Below are experts of layer 5 (counted from 0) of a mixture-of-experts language model. Rows are named router (the router's row for the expert), gate (a neuron's input weights, with its number), up (a neuron's input weights, with its number) and show model dimensions 0-63. Each number is 50 + 15 x the weight over its row's rms, rounded and kept within 0 to 99.
After each expert's rows: a language model's description of what the expert responds to. This comes from a sample of Wikipedia text that the model never trained on.

# expert 28
router:44 45 46 56 49 42 38 46 49 52 66 52 19 80 62 56 53 44 47 44 50 52 38 74 49 44 68 45 46 48 70 74 52 35 47 47 45 56 72 25 34 60 74 45 72 69 42 62 56 39 58 56 44 56 50 27 41 67 49 51 53 71 58 59
gate0:49 66 42 34 79 37 52 24 47 58 14 49 79 53 75 44 23 64 34 34 62 72 71 54 46 35 63 31 30 32 51 46 79 64 56 42 61 25 35 28 50 22 49 42 53 35 19 50 55 42 45 61 50 26 40 47 58 85 63 58 71 35 34 81
up0:64 51 59 06 38 34 59 38 54 46 34 40 42 45 53 53 20 71 34 56 35 61 36 38 27 17 55 67 38 32 50 50 61 47 23 49 57 53 43 33 64 26 65 37 53 45 23 42 57 40 53 17 32 61 41 66 68 66 53 63 44 63 52 81
gate1:64 58 44 41 43 56 64 25 44 46 56 69 32 38 67 29 55 73 51 48 42 27 39 59 40 41 53 61 71 39 40 64 42 18 40 38 14 35 91 56 51 51 41 55 44 42 56 55 89 43 58 33 54 63 58 69 41 57 42 29 28 59 33 29
up1:77 60 49 59 80 70 56 42 54 80 38 32 52 31 26 50 14 45 71 68 40 58 74 99 28 06 53 83 51 52 40 28 32 61 37 48 60 89 34 58 45 30 55 52 63 32 40 55 59 66 52 48 21 60 43 50 67 65 45 40 59 56 61 40
gate2:52 66 59 81 68 54 47 43 45 51 36 71 44 44 43 41 49 58 69 27 35 68 34 41 55 47 50 39 51 39 52 69 69 36 50 39 37 71 24 45 42 66 60 45 51 36 71 35 59 38 49 51 68 42 32 29 70 51 55 63 61 34 77 42
up2:70 29 40 31 51 18 39 66 47 24 74 36 45 44 44 37 45 68 47 62 86 53 60 47 37 31 43 65 41 47 62 27 72 42 46 46 52 34 47 41 66 50 43 40 55 26 28 80 76 55 60 38 50 40 55 68 44 40 40 56 60 54 34 55
The words the and The, and possessive determiners his, its, their, whose, her, mostly after of, in, to, or sentence start.

# expert 48
router:70 74 34 22 51 60 45 45 43 61 51 63 42 64 61 67 51 33 41 49 38 73 25 71 42 24 78 47 50 21 71 50 60 39 29 67 44 45 69 33 35 37 63 65 79 53 66 59 59 59 61 23 35 47 83 50 67 51 60 42 36 55 49 33
gate0:24 66 54 45 34 31 49 49 35 52 65 52 47 25 27 28 42 44 43 55 46 55 56 47 66 59 44 10 59 61 44 18 53 48 54 60 44 72 34 62 18 52 36 59 67 31 46 21 67 52 51 36 46 36 41 45 39 44 42 52 48 43 70 53
up0:46 05 58 65 48 58 63 28 54 42 24 36 57 33 68 26 35 85 29 68 55 67 65 83 50 34 49 64 53 47 46 50 64 45 45 50 41 58 45 66 44 37 49 59 55 45 63 49 39 67 46 64 56 64 47 42 50 71 29 43 34 52 26 61
gate1:40 28 71 58 57 41 68 57 65 47 67 37 34 63 35 45 45 33 55 42 71 39 65 66 26 66 51 45 59 57 73 56 43 57 51 51 40 78 47 16 52 20 46 70 62 08 62 51 58 37 72 43 63 57 35 17 39 14 36 44 52 69 57 46
up1:48 52 45 38 64 07 60 25 88 75 28 72 54 52 38 54 52 48 37 54 43 73 37 49 68 65 74 50 63 67 55 50 72 51 74 31 49 37 78 36 24 55 44 33 26 69 73 51 37 71 45 67 35 74 46 82 31 50 59 70 51 49 42 64
gate2:75 59 27 54 43 35 34 24 73 73 54 50 70 58 60 54 40 46 42 47 57 24 61 51 31 28 53 66 51 60 33 46 52 46 37 32 53 42 41 50 31 62 36 60 39 49 49 48 56 36 48 33 32 36 54 24 61 32 66 39 48 46 37 52
up2:39 40 82 12 74 59 59 50 50 59 47 74 23 44 45 66 53 41 67 25 53 42 60 54 43 51 33 60 56 55 29 59 38 43 42 36 21 49 34 69 59 57 40 61 19 64 43 34 40 47 83 52 44 54 43 12 46 37 62 52 72 36 41 30
Final pieces of common English nouns ending a word before of, and, for, to, e.g. passion, receptions, culture, closer, refer.

# expert 51
router:52 80 42 23 57 62 31 40 64 48 67 47 32 45 64 36 45 45 11 51 45 34 50 76 52 55 60 53 47 66 77 87 51 55 45 81 25 62 70 38 44 40 57 51 68 58 57 52 47 36 37 60 33 25 72 35 68 48 61 40 37 64 50 62
gate0:54 38 50 66 69 65 63 68 91 32 59 64 17 41 71 37 53 45 45 39 70 75 72 35 35 44 43 09 66 46 48 32 62 46 38 68 67 49 53 45 66 69 63 41 33 69 75 40 71 64 51 68 62 30 60 73 45 36 31 64 52 34 70 56
up0:72 45 71 50 32 59 68 26 58 63 60 34 64 74 27 39 32 60 66 28 61 46 29 30 47 60 63 23 41 65 52 12 55 46 60 39 60 60 37 45 42 36 49 47 39 73 50 67 55 52 60 55 52 50 44 50 45 54 56 44 42 55 44 59
gate1:48 61 54 48 49 46 47 63 35 33 45 50 34 32 51 51 27 79 50 22 70 32 30 42 58 40 53 42 65 35 63 63 56 34 55 49 67 57 56 56 27 52 72 66 53 63 39 37 55 67 45 38 85 40 32 33 33 18 71 26 38 53 41 58
up1:71 42 57 69 43 67 42 46 77 51 28 61 67 46 41 58 54 78 45 62 50 66 88 59 55 37 50 62 68 69 56 39 67 41 58 39 51 62 39 76 60 64 47 52 43 57 54 75 34 31 72 64 59 53 53 71 36 67 37 50 46 75 35 61
gate2:57 33 54 41 71 36 55 37 64 27 53 47 68 30 32 26 56 46 67 45 45 43 41 35 50 44 43 87 58 56 62 66 51 55 56 71 53 45 48 62 70 78 26 62 58 25 52 79 46 50 30 35 51 68 34 70 74 53 57 47 66 35 47 44
up2:64 58 46 29 51 62 54 27 22 53 42 50 29 33 53 48 57 50 57 55 29 35 04 70 33 75 21 46 46 38 78 61 33 47 63 53 70 43 44 66 56 52 37 44 62 32 63 52 58 47 42 52 35 93 35 48 49 56 68 48 63 46 46 43
Second pieces of words after an initial letter or syllable, such as ission in Mission, ind in Linda, ong, ound, ent.

# expert 4
router:53 67 61 57 37 56 24 43 75 48 66 44 35 63 74 44 48 29 48 18 38 49 49 74 37 42 28 31 53 59 48 53 68 50 51 77 37 56 76 28 38 60 73 71 53 69 52 56 57 58 28 38 60 32 73 27 60 63 42 48 37 53 31 38
gate0:57 44 65 38 56 74 54 36 44 58 42 52 64 35 74 36 82 30 21 39 36 50 89 65 51 37 58 68 65 80 56 64 46 53 65 62 58 52 46 74 39 55 46 55 53 48 58 52 34 56 48 70 64 84 57 70 59 50 39 74 61 55 63 77
up0:57 45 52 89 68 69 57 58 50 54 23 49 62 24 56 45 41 54 56 62 26 51 60 67 36 14 77 67 51 49 50 34 43 54 55 72 77 55 68 62 53 58 42 56 32 42 50 64 60 41 39 57 60 65 70 54 37 51 49 45 33 75 37 72
gate1:39 30 51 48 55 24 43 41 47 50 49 51 36 46 42 50 40 41 09 65 78 35 37 58 07 58 48 74 52 65 26 63 21 52 71 41 50 53 50 28 47 77 48 28 48 48 66 55 74 61 55 54 58 54 38 43 37 34 42 30 56 69 48 56
up1:59 42 80 64 39 42 62 59 34 45 52 63 46 57 66 36 63 45 56 38 33 59 33 30 35 53 72 34 64 46 57 50 36 57 44 57 40 54 62 45 74 46 56 65 51 51 48 71 47 65 34 53 32 60 50 39 65 62 97 57 38 64 46 32
gate2:49 61 60 42 79 33 47 41 58 65 48 34 70 53 20 52 34 52 43 45 69 43 55 65 50 65 45 41 78 42 53 46 54 26 17 58 41 40 33 35 66 96 37 34 48 28 65 49 36 62 60 31 53 70 30 52 57 61 52 54 58 87 58 48
up2:42 41 48 15 44 26 68 46 56 63 46 64 37 38 53 29 56 35 72 58 78 56 56 51 42 45 54 39 35 74 62 67 59 79 47 78 46 36 66 36 65 65 39 40 69 19 34 46 52 50 42 47 37 64 27 44 65 61 29 95 70 79 67 41
Word pieces early in names and words, especially capital or lowercase D and at, end, St, Cl, as in D|endermonde, The|at|re, P|end|ulum.

# expert 55
router:73 54 44 31 36 53 33 39 42 43 73 62 34 67 72 39 47 27 35 37 28 64 39 74 53 31 73 39 28 29 68 63 59 37 51 52 39 47 78 37 31 51 63 51 59 76 68 45 62 39 69 39 49 39 75 36 62 63 59 65 38 71 48 54
gate0:66 30 52 66 47 38 37 60 56 60 00 34 54 62 44 33 60 46 56 42 53 50 50 49 43 33 71 54 12 22 52 33 38 44 34 59 41 84 53 57 58 32 44 46 52 40 54 64 22 57 37 41 66 34 27 47 23 67 51 46 39 51 28 44
up0:57 18 48 47 61 46 43 43 69 51 49 48 50 34 43 28 43 45 51 67 93 40 64 54 33 42 33 83 50 57 52 59 36 31 54 65 64 67 28 64 50 52 14 57 48 40 27 52 34 70 41 57 36 24 38 28 56 45 61 53 72 43 69 70
gate1:57 51 40 55 40 34 27 22 61 30 66 53 15 75 51 35 45 41 69 58 40 53 72 25 41 38 26 86 52 43 67 51 45 50 56 81 28 23 16 40 40 66 48 75 38 40 44 49 30 54 66 59 48 43 42 25 64 60 36 39 64 58 69 68
up1:28 38 56 64 42 42 54 47 36 51 45 31 59 44 22 41 58 49 54 73 42 50 40 95 51 46 50 69 40 39 57 49 41 28 21 46 43 58 66 35 53 55 79 43 45 40 42 63 68 73 54 70 31 60 56 50 40 33 41 51 64 59 66 30
gate2:61 40 80 36 53 66 34 33 44 59 56 74 59 48 56 77 46 53 65 65 55 42 14 59 45 43 50 46 32 54 46 52 21 60 69 36 43 40 66 42 32 67 61 52 53 45 53 30 63 13 45 79 30 50 50 82 56 68 33 48 54 36 52 74
up2:60 52 56 15 46 44 50 24 33 26 74 54 54 61 71 73 44 49 29 27 51 62 36 46 46 43 52 62 32 36 60 48 39 25 55 60 29 17 43 36 77 43 36 60 40 43 64 63 17 76 41 29 32 57 38 31 59 46 45 61 48 31 55 57
Final digit of a year after 199/200/202 inside parentheses or dates, e.g. (1999), (2025), 1966; also some word-final verbs like used, ported.

# expert 2
router:67 40 54 38 28 37 45 49 41 62 52 49 44 54 79 34 46 55 45 48 49 73 49 53 55 46 67 33 47 19 77 54 50 25 37 78 41 43 46 49 33 46 68 69 58 60 46 60 82 54 69 28 54 16 63 42 75 58 50 50 41 63 35 49
gate0:48 34 22 71 64 59 56 56 31 67 20 68 31 48 38 46 50 72 27 10 62 75 33 56 55 41 25 49 65 55 59 43 55 59 37 47 53 38 75 63 57 36 67 58 48 52 40 60 51 51 34 51 66 54 71 36 29 60 41 47 45 59 55 31
up0:43 51 63 50 41 58 50 66 69 52 29 85 49 26 71 68 44 75 44 73 36 49 30 41 31 44 45 65 46 71 57 47 55 30 42 07 58 58 60 69 57 59 69 39 61 36 27 42 70 62 71 70 55 15 57 51 51 52 50 36 56 60 53 49
gate1:55 11 65 58 35 60 53 18 46 58 53 67 62 53 50 53 68 74 67 29 14 19 44 70 69 58 43 72 77 50 72 56 42 53 59 57 50 52 59 54 53 35 42 53 69 57 50 38 60 75 42 29 54 69 50 50 40 46 79 35 55 53 82 77
up1:39 59 34 69 58 43 35 67 66 27 44 72 54 28 76 64 72 37 32 29 45 41 28 63 57 61 15 63 59 53 55 77 77 48 66 45 70 38 46 34 52 72 41 21 54 53 27 48 74 47 48 84 12 47 28 53 55 58 39 45 54 35 42 58
gate2:54 49 52 39 69 70 83 34 28 81 43 92 30 26 63 47 60 71 17 15 60 76 52 43 57 41 57 58 64 64 53 53 51 60 51 52 55 60 48 31 55 54 39 40 63 47 19 31 65 38 41 56 55 39 67 46 33 93 34 56 61 36 74 34
up2:57 43 36 33 56 55 40 45 40 50 50 88 48 29 25 38 44 46 24 34 60 59 59 40 54 45 59 57 79 37 58 44 31 57 56 61 49 23 36 39 55 36 51 53 59 75 21 51 63 59 46 45 62 59 53 69 27 61 53 51 60 22 54 26
Cell contents in wiki tables, mostly blank cells, single digits, percent signs, dashes and short headers such as MF, kg, Apps.

# expert 6
router:82 41 49 55 38 61 42 42 41 68 41 72 27 59 70 57 39 44 52 57 38 55 50 68 71 29 84 45 41 39 64 63 49 33 57 86 34 45 66 39 43 63 72 72 67 59 39 39 46 63 67 51 38 41 68 42 64 58 37 35 27 50 54 61
gate0:50 26 46 38 37 54 21 57 65 49 40 53 50 39 62 50 57 73 36 46 49 48 49 28 42 49 57 18 12 39 55 33 26 35 63 45 41 41 59 39 60 63 47 49 34 68 53 20 66 73 50 41 43 35 51 58 61 76 56 37 50 73 25 37
up0:48 45 43 39 76 57 53 56 45 52 72 49 41 55 54 65 35 47 33 47 59 23 49 79 57 64 27 49 59 58 57 38 61 57 41 81 31 37 62 36 42 52 44 53 64 42 66 90 36 38 37 28 63 76 61 22 38 64 65 59 39 55 26 46
gate1:65 52 51 40 53 49 57 59 55 31 65 78 64 59 43 61 33 61 62 41 40 43 25 49 66 31 26 63 49 73 64 58 50 59 67 85 52 65 33 73 56 68 40 55 70 16 69 47 73 47 48 19 76 67 54 28 33 59 41 34 53 35 47 65
up1:38 35 47 64 69 55 76 49 42 05 32 54 44 36 67 57 54 76 41 56 60 53 54 41 38 39 48 58 28 53 42 62 66 69 45 39 54 56 50 35 51 29 57 49 47 53 40 63 74 49 47 26 67 64 49 47 54 15 62 57 65 52 37 57
gate2:59 64 30 47 57 57 49 62 57 55 62 44 64 37 45 45 28 26 36 54 52 46 67 23 40 61 36 33 36 29 69 98 75 60 53 57 48 50 56 31 69 27 54 70 47 58 56 27 28 56 50 56 45 55 55 52 43 17 60 73 58 68 41 50
up2:33 43 72 40 24 43 45 50 42 53 39 40 54 30 40 56 47 61 58 59 63 44 40 60 59 44 39 64 35 41 20 72 39 80 56 30 39 52 59 55 23 73 51 65 43 52 84 53 42 40 39 61 54 82 60 43 38 34 66 36 44 45 46 35
Standalone numbers and number words before a space, in tables, stats and counts, e.g. 166 pitches, two, nine crew, 26 games.

# expert 47
router:72 43 33 33 32 51 28 39 41 41 73 65 33 67 76 42 49 29 34 45 27 65 36 74 50 34 73 42 32 29 70 65 53 38 47 54 44 47 75 45 34 47 61 47 63 76 70 37 55 35 65 32 48 41 75 45 58 62 53 65 39 65 47 54
gate0:65 35 50 44 72 58 52 30 75 53 47 60 29 74 66 46 34 21 69 37 54 36 30 92 35 41 57 41 58 55 40 51 56 33 45 80 23 88 69 60 46 60 46 50 36 62 66 43 65 66 64 53 60 63 59 49 58 39 43 57 62 77 55 43
up0:53 33 27 52 58 64 63 57 49 75 37 59 51 51 51 51 59 48 41 47 58 50 79 47 50 51 28 42 41 40 57 24 21 49 58 42 45 34 73 45 71 40 58 67 29 42 53 45 47 38 58 54 48 25 21 59 44 57 49 39 41 57 59 51
gate1:70 56 65 67 17 19 11 68 46 53 35 70 45 52 68 57 54 59 58 53 41 66 55 43 38 80 28 59 64 41 43 60 53 34 45 54 39 46 45 70 37 49 09 80 62 45 62 72 39 55 43 54 44 47 66 25 69 49 64 50 06 50 42 27
up1:45 59 55 54 21 49 48 89 30 37 31 40 58 59 54 74 62 40 21 49 48 41 66 38 36 43 36 37 57 62 47 53 52 23 50 39 45 33 77 44 51 31 87 75 34 60 32 67 54 44 66 31 56 39 59 56 62 67 36 49 27 62 52 23
gate2:24 64 50 26 45 54 35 44 59 46 63 61 59 44 40 18 63 36 35 53 34 48 62 66 62 48 57 44 55 72 65 21 11 26 45 33 38 56 45 40 46 64 53 41 73 49 21 61 79 41 86 52 29 55 62 42 36 21 65 68 54 57 47 69
up2:50 63 54 30 34 68 57 74 58 52 42 39 47 54 48 73 53 51 57 37 67 58 64 20 49 24 53 91 55 74 31 81 76 60 62 48 58 64 67 85 36 48 66 36 74 53 67 46 24 44 37 59 68 66 55 40 55 32 54 36 43 67 41 56
The prepositions of, in, for in running text, and digits, percentages and pipe cells in sports and election tables.

# expert 22
router:62 44 59 60 38 59 42 30 46 49 47 55 44 55 53 25 33 65 19 59 42 77 34 61 71 37 84 33 62 18 54 73 53 50 42 65 39 50 73 45 50 69 74 34 60 47 83 40 54 29 72 55 59 28 74 28 50 34 78 61 39 77 47 50
gate0:69 41 77 32 50 56 57 78 43 51 45 58 37 81 45 32 09 50 46 25 51 65 52 41 37 46 56 46 53 25 26 70 58 49 66 37 48 56 52 37 56 16 53 29 43 59 44 46 40 45 61 25 51 46 53 18 47 43 74 36 41 44 49 60
up0:59 22 44 58 33 65 55 43 57 31 44 39 42 37 57 43 63 46 44 53 32 70 39 61 58 64 44 47 31 13 60 61 54 14 40 67 35 19 45 56 39 68 60 46 24 67 64 58 31 39 56 70 29 61 66 45 64 56 68 53 59 33 49 59
gate1:46 46 55 55 37 38 57 40 69 72 33 61 33 24 62 48 30 47 36 31 40 35 47 47 16 44 65 40 76 31 32 46 29 50 79 40 70 62 65 17 40 70 76 39 43 26 47 66 39 59 51 66 76 35 74 48 55 38 44 27 36 80 52 50
up1:53 79 37 60 59 78 46 74 39 51 56 74 39 90 47 31 47 32 65 47 43 52 61 57 44 48 45 53 25 40 50 45 92 65 25 25 29 38 55 51 67 50 52 60 30 58 37 19 61 53 75 54 23 41 53 75 46 35 57 39 28 56 50 45
gate2:66 71 37 36 43 69 47 45 58 27 69 52 43 52 63 41 37 41 24 43 60 67 68 55 53 52 54 27 35 31 45 52 57 41 43 35 42 50 47 60 56 85 60 32 42 37 53 88 58 54 77 44 47 51 52 32 39 30 62 53 62 56 62 64
up2:46 44 79 71 57 64 23 22 45 59 25 58 48 66 57 51 49 52 77 51 29 56 49 73 40 58 60 66 41 46 53 38 41 43 37 58 57 47 44 55 49 25 59 62 64 41 51 61 50 37 59 47 61 36 47 45 51 53 49 38 38 47 77 38
Stem pieces that take endings like -ed, -ation, -ing, such as av, stor, tre, riv, Nav, as in Beh|av|ior, He|av|y, preli|min|aries.

# expert 20
router:50 96 55 48 37 45 43 36 47 31 61 49 38 74 57 42 58 33 41 29 19 48 28 40 50 53 77 36 35 30 55 51 67 22 52 59 25 72 79 24 34 59 59 47 38 69 63 60 46 58 44 40 44 38 76 51 37 49 62 54 53 76 31 69
gate0:23 68 46 70 05 64 60 51 37 13 51 55 59 52 53 33 47 36 35 27 54 49 55 38 51 34 57 64 45 31 38 51 57 48 46 72 46 47 32 67 38 40 65 39 40 21 48 55 30 62 48 42 39 28 21 42 60 68 32 56 71 67 56 16
up0:41 11 51 34 65 48 46 49 38 50 47 78 51 43 53 54 33 58 52 32 35 50 74 24 70 50 65 14 38 73 61 72 31 36 79 42 55 51 53 59 41 39 50 74 54 76 40 61 64 28 55 59 45 42 67 34 51 58 63 59 47 23 40 85
gate1:19 34 57 30 80 62 32 58 63 54 54 64 72 36 60 78 43 45 49 26 61 81 35 30 72 57 71 30 47 23 67 46 52 58 48 34 44 40 58 48 70 34 57 30 54 50 56 40 66 37 57 46 36 46 62 54 50 61 43 76 48 68 57 47
up1:41 70 30 54 48 52 64 49 43 30 69 40 66 50 36 42 62 31 27 59 31 69 45 39 44 35 52 45 45 49 38 56 48 65 70 31 43 53 47 15 45 68 44 47 53 65 56 40 29 42 58 49 49 69 74 48 48 64 30 66 52 66 32 45
gate2:31 68 66 49 50 29 68 52 91 65 65 63 40 31 55 51 43 51 45 53 64 62 33 64 50 78 57 32 48 51 59 64 72 43 64 58 50 71 69 58 49 39 94 64 61 55 28 47 45 40 64 58 60 45 46 31 49 50 58 72 48 68 59 81
up2:53 58 39 52 47 51 41 84 78 78 52 45 84 37 32 69 53 29 59 53 84 83 58 63 58 54 59 67 47 55 59 59 43 30 45 44 53 62 67 39 52 54 66 69 53 69 24 54 33 62 40 64 44 49 23 39 68 17 56 64 49 80 26 71
Opening pieces of multi-part words such as com, comm, sup, sur, leg, Ex, Des, as in commercial, comedy, allegation, supply.

# expert 12
router:71 46 43 28 41 51 34 38 42 43 71 59 31 66 77 44 50 29 34 38 18 57 34 74 47 28 75 44 32 27 66 66 59 36 59 51 43 54 74 31 40 45 60 61 60 76 65 46 60 45 69 40 52 39 73 46 52 63 57 63 31 69 51 44
gate0:42 34 37 46 17 54 44 82 42 47 72 71 43 61 58 31 50 58 51 54 38 44 49 53 43 33 52 62 69 46 60 42 46 43 46 61 38 60 62 49 60 58 77 43 47 41 44 61 44 59 37 36 45 54 78 25 40 53 40 40 43 43 51 54
up0:60 32 53 68 49 69 55 20 50 25 64 28 48 17 47 25 63 30 64 75 73 47 57 33 50 67 51 65 55 62 49 29 38 26 70 66 41 30 47 25 70 66 47 56 45 69 78 90 35 28 46 65 53 54 67 68 53 87 56 75 43 75 50 43
gate1:46 47 55 53 43 56 39 21 48 15 97 37 43 51 61 58 52 69 63 66 53 39 76 71 70 40 60 71 40 51 51 21 63 57 12 53 68 28 34 18 68 79 66 56 32 34 40 41 32 40 85 43 54 53 60 42 65 49 30 55 64 53 68 33
up1:38 67 25 73 83 78 57 56 60 45 72 56 56 51 60 57 48 58 51 37 49 63 49 75 77 64 65 78 41 57 55 43 25 57 62 54 70 46 35 54 54 24 38 41 74 65 62 67 66 53 66 66 67 27 56 47 42 59 69 55 53 29 50 33
gate2:73 36 61 50 29 66 59 37 17 33 65 66 27 46 46 56 81 73 39 82 50 38 37 50 44 49 62 43 43 52 88 56 68 36 56 50 59 52 69 68 53 67 82 53 75 42 46 45 56 70 58 50 41 30 52 31 53 50 38 19 64 76 57 26
up2:52 61 44 68 28 76 44 27 56 31 55 60 72 45 49 72 32 49 41 65 52 48 47 36 47 15 36 51 80 34 62 25 25 38 30 32 33 49 45 15 67 58 66 65 44 59 55 42 54 33 47 54 68 67 65 70 58 32 49 74 43 62 30 41
Digit pieces inside years, decimals and percentages in tables, e.g. 0.27, 65.79%, 1957–58, plus place-name ends like York, Street.

# expert 13
router:66 41 30 43 29 49 51 46 48 25 66 57 38 70 74 67 55 32 31 72 30 64 73 76 71 34 66 61 14 41 52 71 39 40 49 21 40 38 53 46 34 62 67 40 49 53 60 42 39 20 66 47 33 41 73 59 54 63 55 71 46 42 56 51
gate0:49 58 25 47 83 63 66 28 30 55 58 45 57 44 93 30 51 29 71 54 54 41 61 37 39 40 40 43 56 55 40 59 59 71 31 38 38 33 62 77 65 76 56 68 48 39 60 66 20 66 28 82 58 44 49 38 15 54 37 51 49 19 60 27
up0:70 45 60 55 54 69 73 39 54 48 74 68 38 89 46 45 56 55 52 45 29 59 37 50 71 52 55 38 54 67 50 41 52 52 19 40 60 60 57 47 39 57 61 74 63 57 35 56 37 42 28 69 56 72 64 61 11 64 44 67 84 34 51 53
gate1:26 44 61 60 63 58 46 49 75 25 51 31 42 68 58 67 76 56 48 58 37 49 40 45 49 65 35 63 29 54 46 30 60 38 42 56 27 72 39 42 50 53 48 58 62 70 41 41 38 82 42 56 44 54 53 56 21 54 62 31 68 60 65 18
up1:42 34 41 53 48 54 52 48 69 55 41 63 55 39 27 50 60 70 68 40 45 64 48 48 40 54 59 62 15 31 26 30 68 52 09 23 52 68 58 28 32 71 60 66 45 73 30 39 67 26 60 40 45 34 60 28 33 50 56 47 35 80 57 25
gate2:51 41 47 44 36 51 71 59 88 44 73 43 45 48 29 63 92 56 43 32 49 43 60 57 44 73 43 42 58 40 61 40 52 25 56 33 62 57 33 72 39 42 60 85 62 62 49 40 37 59 57 43 07 39 36 65 54 50 34 38 51 53 56 50
up2:60 74 44 57 51 28 34 39 34 63 67 44 64 60 50 37 39 61 87 65 45 60 73 53 55 69 59 46 26 26 24 20 55 30 56 48 37 62 32 55 52 39 47 54 41 53 37 27 50 48 72 63 47 28 43 24 36 73 75 43 29 44 53 59
Lone vowel pieces (a, e, o, u) and short syllables inside foreign names and words, e.g. Tadeo, Savoie, lute, employees, Nuncio.

# expert 34
router:64 52 22 35 38 56 38 40 43 46 62 61 34 57 73 46 50 29 36 41 24 73 34 74 58 31 73 49 33 19 74 63 57 41 41 55 39 52 73 40 30 43 57 49 63 69 81 44 44 49 65 41 57 38 72 45 70 69 52 62 37 63 58 58
gate0:73 62 65 54 58 52 80 43 43 62 61 63 64 78 55 50 37 40 34 39 58 40 66 47 49 74 85 66 43 44 60 35 62 27 34 41 84 51 37 56 50 24 52 37 51 35 65 67 37 41 50 41 53 76 58 77 43 60 46 50 74 86 51 55
up0:28 43 47 68 52 63 48 70 51 52 41 55 64 63 42 30 30 64 58 47 40 65 29 51 59 61 60 44 52 31 28 43 72 65 61 37 77 53 37 77 46 65 47 79 41 49 48 43 54 53 59 41 52 73 69 58 46 66 28 65 54 46 52 53
gate1:65 53 66 61 34 43 49 53 25 49 59 47 78 34 42 47 59 48 41 67 42 37 50 15 24 64 40 48 73 63 46 63 35 38 50 60 42 72 71 60 56 65 57 56 35 63 37 36 65 56 60 37 68 51 54 35 36 59 72 67 67 72 33 54
up1:85 30 61 65 47 57 39 55 43 25 62 56 46 48 40 52 61 56 69 57 55 55 40 47 54 72 54 46 70 72 30 37 45 58 79 57 36 57 48 42 74 44 15 79 82 39 59 71 52 48 45 45 41 54 51 30 43 22 68 53 05 59 40 16
gate2:75 67 23 56 46 53 49 59 47 43 60 45 58 54 60 73 38 32 59 45 59 38 24 57 27 23 63 57 37 45 70 56 50 21 40 43 33 60 59 44 53 43 44 65 54 47 55 65 74 39 60 64 59 52 34 36 66 41 55 48 25 72 59 62
up2:34 31 47 18 43 48 45 41 46 49 32 42 34 37 75 61 62 76 56 59 66 50 29 55 43 48 34 52 48 51 45 30 46 33 40 31 67 60 57 65 26 52 50 55 29 93 64 41 46 34 55 49 61 31 65 70 50 39 44 26 33 39 34 36
Plural suffixes and whole plural or common nouns before and/of/in, such as s, es, ers, ies, as in girl|s, activi|ties, oth|ers, games.

# expert 19
router:52 36 47 62 52 75 32 17 42 36 72 46 35 46 57 28 37 41 33 41 51 46 46 82 44 18 59 33 40 49 62 64 57 48 52 66 41 66 82 39 37 57 53 59 59 61 52 51 35 46 63 26 50 57 58 37 34 57 48 53 47 78 67 30
gate0:37 34 76 37 38 24 46 74 58 19 50 32 59 50 74 58 29 42 27 70 34 66 48 80 45 67 52 35 59 47 54 49 64 75 52 32 42 55 35 48 35 53 35 46 29 67 52 55 49 34 54 42 41 52 38 36 28 32 70 14 44 51 73 50
up0:13 40 73 69 68 57 38 67 49 32 47 54 55 54 66 63 54 35 35 38 62 56 37 42 35 50 46 46 34 60 56 76 44 22 40 62 49 62 77 66 41 44 56 48 41 66 51 46 37 53 52 26 20 54 60 61 44 49 31 52 35 49 93 63
gate1:44 64 32 53 65 59 55 33 25 14 63 50 72 71 54 50 49 72 57 59 59 61 30 39 44 65 42 36 57 58 40 65 81 83 51 59 55 50 55 48 36 47 47 42 66 38 67 39 45 43 26 37 44 55 52 44 35 34 25 35 52 45 59 43
up1:64 57 25 54 78 52 33 46 53 67 51 53 54 50 51 42 47 54 53 51 47 41 48 52 42 60 42 35 64 55 71 48 43 48 55 63 76 76 74 44 51 44 56 45 52 33 70 29 67 63 48 77 73 65 48 68 77 67 41 72 76 43 44 63
gate2:44 59 49 57 53 50 47 37 31 27 60 58 48 38 47 70 45 62 62 61 19 24 64 73 43 53 52 60 47 50 61 46 47 52 42 53 64 43 35 43 75 50 55 39 47 51 40 50 49 43 62 33 82 30 52 26 56 60 37 60 59 51 60 60
up2:41 48 48 51 39 35 22 42 30 59 65 56 49 41 57 53 40 51 37 33 54 53 46 41 64 64 57 60 38 33 21 29 40 45 71 78 42 59 84 45 33 36 73 48 58 60 64 48 44 52 13 43 45 44 42 57 77 34 43 68 47 28 63 31
Word-internal stems and roots in longer words, often followed by -ation or -ated, e.g. modifications, candidates, abstract, platforms, preventing.